Experts of a small language model.
Size: 8 layers, 6.23M parameters.
Experts: 64 experts in each of 4 layers, 48 ReGLU neurons an expert, a shared expert of 64 neurons.
Training: 421M tokens, 3214 steps.
Below are experts of layer 3 (counted from 0) of a mixture-of-experts language model. Rows are named gate (a neuron's input weights, with its number), up (a neuron's input weights, with its number), down (a neuron's output weights, with its number) and show model dimensions 0-127. Each number is 128 + 24 x the weight over its row's rms, rounded and kept within 0 to 255. Numbers have three digits each.
Before each expert's rows: a language model's description of what the expert responds to; "mostly gets" lists some tokens that are sent to it at least half of the time. This comes from a sample of Wikipedia text that the model never trained on.

# expert 24
Pieces after c/C. Word pieces right after a lone c or C, such as the period in "c. 1785" for circa, or or|porated, oup, on in Comic-Con.
mostly gets: " Sy", " .", " Sc", " Cor", "ourt", " I"
gate0:158161147095114131116118133124090095100135113150119095188127084114141086160129131118097156161110103126124129133114124143133150094153150134100172111082164160116134121143133142132105111101137117141087131171120159143097109099142128092072110099151147134118150161137161113146122102103117159121077109114123104128180164132112125170139160108112152156134123138132156140160089166120116154125129
up0:118145146111149155150136151164135104117134155146162157154106112111135104127141107107139095095128158105147140152135123168123133151118099123127148157089128074135145103086078156106146109108121091148102120103154174125142156126084118113121130187180166093157154166128126100135124136133149126152115139133117108110115076141172135128141132116141135144073142110164163133132131133127081110103091
down0:149129149110147081120115110161097121119152149122120142156113105108111106124137152179119120163158108112144159124111107163147113172117109136159102125155125107106104155123151177150120114124123129109131078146181132099127183177153134092138135114153120117131149093142125065128136140115132089107130129086149134159169130108111164124135139109152121147100139159138137164124103160173130099165159

# expert 57
Early word pieces. Word pieces just after an initial letter (F-if-th, R-ed Sox, S-eb-astian), capitalized In and in, and text near CJK script.
mostly gets: " In", "if", "In", " suc", "186", "ober"
gate7:116138142113132166101125145099093144107141163139161140143097079116123106105132120150144139137109110104150122150171158104135111109127165094136154135085153147141124117127127115111148175129134107119100141132126099157142119132144148148119115129203098132116077103122160140116075108097127161127138113121183167121140164099095047100146102126133123138125152117130148121135119112135135181125156
up7:138138108135112124142118092142159094110160175147110170144120155112138158105125097191117140139110112131137168173131163122130151135127131132103112095150131118118148167150126069103128068147117147112190125104125145129098119132116122130120151134105122119099096056131118143153131134151141111120143138140129170097150138146153093147158133125111106103134095115111077109118136091118130173134163
down7:141099153118146087121135103086106067135127098129113168160101113117102096092095105109114105109161130116114154145093111178089134145128159122141116130149148154162163154136132172081085108116121123086123150112126102130144149125124117083123093116101138117150141123133128139147110162121104128099112139156071192162164105123135108152139106109130129150103131131095145123145111098110122125125096

# expert 41
Name-opening syllables. Second piece after a capital initial in names and places, like H-al-ifax, H-ul-u, Fl-or-ence, T-ul-um.
mostly gets: " El", " Per", " San", " Mon", "°N", " La"
gate2:156130162139169095148137106124129080106108104155116146153110107118147094115142129100116102100095153115123118104136127081153130123116133124103151120120132071121112144118118152081107144108076109117121121132119147148148135108175105131147149115186132144124098108121099126092112185124123147175080116125113120110145097166149136125164129164110108150096148118169106144164126168158105084130125
up2:130119106189180127130091144161112141085106119151140167116096166147138094093105108125142127126073164141174135136111126122112110137144125118137115135147112141095126169116101139123147144158143142144176121081130123146108151092133130120118132113147114130131088137160137141147118109095115108155090126122141147153124125142118101096171082098151140120127161170131070155104124123174123115125077
down2:106097156127121127126128133129130097112113103164137109138121139175132090159142164152173137128123172159157149151108107129156139105096082141121131094098061081115089178132128074101107155112122110131129160112115167125112129117142127174143083152105185150119111107103138157124134154136093142124136121102120136121150148128117104149102126093159128127132126134121126111168096132103125120147077

# expert 45
Determiners and possessives. Articles and possessive determiners such as a, the, an, his, its, their, 's, coming right after prepositions or verbs.
mostly gets: " a", " an", " its", " his", "'s", " their"
gate2:096102121132110105145101141149134159113169120129132160132141133109177135112138182086188134113110129126120114128096130147130137126090130119106160114130108167139156115137145164126115132097088112119127106132138132118084142107174126095161153140106107146138149102147159128135118117129166156174120144102118141097102173129144120153148154160095163140116151102121119069163082129066111105132110
up2:127121091136105113137140119109167169144141117112124088104112108092094156094109125148086144120135150111145107126167108134135126106159154149156113087104087150105081091160119115150117183161117124117132124120101150116177148134096125077134116162142154120124135129093146134126110140163085135127141144144100164101166127137143114117079148098153142146117112115099126122140077107092118081128156
down2:086102159070135138127111106115107127139087121154137139134169149144133125145121129141086096105190134169115150121140109109136126083138157097092120111114118072093160150127129128135114096115129123110138111109136111148120150135143180155142113067092151088115147147130164090143107160136145158113130117176116103130141099130146145110104139137147127134122139108132130140119083160077097102146100

# expert 5
Adjective-suffix word pieces. Mid-word pieces such as al, id, il, ic, ian, ual ending stems, as in val-id-ity, fam-il-ies, Bulgar-ian, individ-ual.
mostly gets: "ular", "ual", "il", "ric", "ian", "im"
gate7:124121124146122151134088117108136100103083135147147104128126095133134136091174108137103097140135133118061152131151144121147132106125097173090110157122128140071164162132076106127172132139099126150107090121123161110099147130141106114100106143137120187145120177132126164117130120158117122146121126158158131164134088084123137146151130153103158152099147106111158123115134081147114113142160
up7:152152122111107113125107092124100133167173121137147172137168148142137105158117169180139105109106105152159125104150125078132126136114135136133147099114136126151103105110118137115099121178156129120112158150162127138149125172088136123125146144133122095163148111092154102151174112135132162127189138140173170111144139162136123108156119084095126115143109153136122157146114122175125108129080
down7:166094107057143145122143099115183128125131128146100139125114142146101115117085153139128149130083090141162120140136116111109117114146143172128098133094129147146115125132107118146060190153116124154111138131160157142097137104151110121103116110131123142130134100129062127140134138136134125120087118093097134127083110140094157098091129088134157175126131112159146122150099155157147134134117

# expert 14
Mixed fragments, coordinates. Scattered word pieces and numbers, such as ob in Nobilior or Noble, ab in notably, years in tables, and coordinate degree figures.
mostly gets: "eb", " —", "  ", "ab", "so", "192"
gate0:114127136125127131115120121091139123109159158120165161126100132138128112120152143104120125109102133102065121120127186110166125119160117142116133142109121123121130147143107150151106122116125119149087116133142100176136142148118127132133134083131098145144142092133111055178136128088119186120134106130179109150170114115169094143153104132162127165124093165171124086090113102117147146133096
up0:126112114125154157124139114132147096147145130156112118118172126111145138131129121153127135117117123143176143133117086136123133142110137097141111120162106103135179093119145090104118143179127106132178132148158176122166116112104117126116136204129150142110094117132117139105130116145172072083094132133099168108086152145093142141101119114115141089112159066083115159131119154117123132119133
down0:169105126126153123107150127114108114131131093130120141118154138097118144134149115143146073087133180119095157127117068142142133135124154129102122113104128157146156100120113105126110101132105118137126141144127182154133139127138131143113146115139137142135113121115121112142155109119185106110092169122136146189161117060136117159116171165139178141133123148102133107086093151142171176161112

# expert 4
Name-internal vowel pieces. Mid-word fragments of personal and place names, especially after a capital consonant piece, as in Gab-ri-el, Bh-o-jak, Mo-ham-medan.
mostly gets: "ri", " Al", "ah", " Am", "aj", " Ro"
gate0:180170130138109131184120129153120122111141151115144153149100169115140129153119136101136118164132168143132127109125119098121130123122151107122135102104140184086115082125149133116130126192117111100089089107153118114165129160101134134123127057102121193129125145143117123134138157140122107163143131157138137071159169134113173129108130116107130120126097133166128093123154150105134154127119
up0:077145157141112148124100162155155104133096153090154138113091086151121100129156107133122112116143134118158140157114146139115113161096168111112142137117155149102112147111093091099139100151140129135141161124162123162195125121123150077111153151107085179126102099094124115112141146162176110163141150166104106146136110142113110153133162114141137105093124106148147112123097146115117121095143
down0:141097103119149119176125105095090116162118132134149134107093135165110141086113123146129112131168143143132148166127123119098146170140113123093198166130116084100115130141135142137161145104142151118147145108179105147126116096136167087156115098128094101106110108107106156158103163144137095101136103097101106098161107164106102117139126126131169137125138138114107106095100117113157106101104

# expert 31
Final vowel of names. Final vowel pieces a, ia, an, o of place and personal names, such as Meghalaya, Surabaya, Michigan, Iowa.
mostly gets: "ina", "ana", "na", "ese", "ada", "ica"
gate0:124154155122124123115114096116142152097172105188180144144110104121134078101109099155120152112125104139135131127161116142122140120133131133119148141120134116164106138120164134132125129150123118145135111084149121092090101121107105171159132172110146110099104141117145134183144102083114130112139125133120078119131145131178093124114112113124108125110167084175138062115157128097102101164152
up0:136130190093132104094126109129121141117106131156118125201120154135146122143151145123073127176127151094138121141152099099146162113142148153145151087109108091117108126168083112137126133146125133101135128119104131084136142151137117108124137138148134167117117124140122167149086136132097126113096085154102162100123140164092124121148205128138153126110121145136126187112163124127137108148144
down0:092126127115145140102121162150121175113122153128130153115134111138094096103152118126140103161109082138119176125113118112165104171089103090110098189128132131141151146096117148128116085116157103132120127117143121177136138166129149153122106120109096157118117085092137054146124132102151131138094159114134165114104120112155123169139121103124095127095185141118106123145133149148157116124149

# expert 17
Articles and numerals. The word the/The after prepositions or at sentence start, plus small number words like one, two, three and following.
mostly gets: " The", "The", " two", " one", " the", " its"
gate2:144138088122120145167156143109128124130145119143162140119109189137126102147124156123125105145137132128109110115159113150151216143112097117133107134128131175092122128098123168125148105122106101143130130138116109081117107148110137091116134158140074121120048123143090147152160109136179124110159139134144148133118132110181162105143125116085129123133174149123168119113149137114134148131113
up2:135123113121125128132140094125157100172133084135111126119094170117140086127161128122142151118138137118115086099149113145108159134169106155150099086131123157106118099125087152110134104182107110150135133140130087136164104110177157125121154136133121134147157122159146146163146098137179143131155141130152141145100143080155111116074166132065158119159108135111145106126102154096099135132123
down2:124100165140107117119122123108115127156161137130172173123087160118106143111152103142130076148135112121132079109078112101115144127118125150141140101106104132113171130151171119127142136140135117148195138130133150099091108174154126161136141112127088091137116111121137130133123100111148145174120121139119109131102154118155176071121119124113116143153157151097128193097129124092120127083121

# expert 33
Verb endings ed/ent. Stem-completing suffixes such as ed, ent, ated, ized in killed, shipped, launched, contingent, usually followed by to, by or in.
mostly gets: "ent", "ved", "ract", "osed", "ized", "ated"
gate0:128106101089136112099101165140160121061123091124121140166098133111142103125132134089097155159157100149153165134119126095133130148124127129155090099110124154117139149156094163110104152148153121117129100105097090090130168146126130125134113072155143164129116081124144082142153129109132091162132182092130120148103156151155128198138141140142139134127150106136139118115112131115138133136142
up0:135089151116075149141130135135084085160180155124084111112116115101127141060146132110118122137172157126130157138119077143127150133138118103161107146139139146122132091106112108094120164116139135149167156136122104112113120125107131154130095103148103150103162168149139175135163098163134100144128129116117114134177165109095152115134096141144112160114150104123161123094163123121103130156111
down0:072112107148165135122099108169128139108138148126108121140121154131118126123163132164102120125090079115143144148116164124160151131140076148110130165150095134088108106125135140158119152135133125130106117110110107103114160101160120131136152112157113138118101067133101122133146131123125119109111155101142094106082066125125160106134123131108113107108151159142061131122110142076089074145130

# expert 20
Verb and noun endings. Word-final pieces completing English words, such as transfer-red, compet-ed, cris-is, performan-ce, plus whole words called, named, along.
mostly gets: " ed", " ag", "ce", " along", " called", " named"
gate0:136148143147167135084096127130160112119131108102134123113137121132139143109135168126139095116118132136114122151121155107149123111110159204072103157104112116052165151154104149118121100157133130117152126128132168108128137131109107112125156086124105162101100122116124132126165107101112168152095148149123136153184087148145105147133125131096128171079094141154136096136113174132126115124137
up0:129111124097078105150151146148103142119154138152070116154128131163119115122161101108112138134105129127127146132141110127124114123148093118162150135111167134180101155123204120113126140085135092081129115135096093136150129122126165143121111145149174079128146159147167139168160145122163137112161116104121123097105122115134127146140143079152117096131130138120143143074150139149121160120081
down0:147152127130179115104155092086131082092153126136128119100108116117130092121116076112148117059168154083107126129108080106136128151178122133109151090093139161140114140163119116135127164100091135130126128111157103143133127142133110136118134160140137113152155083099094146156084114134118151085131117133094132131147146118139147119124111142113132132099134122110168149129153149097115134122058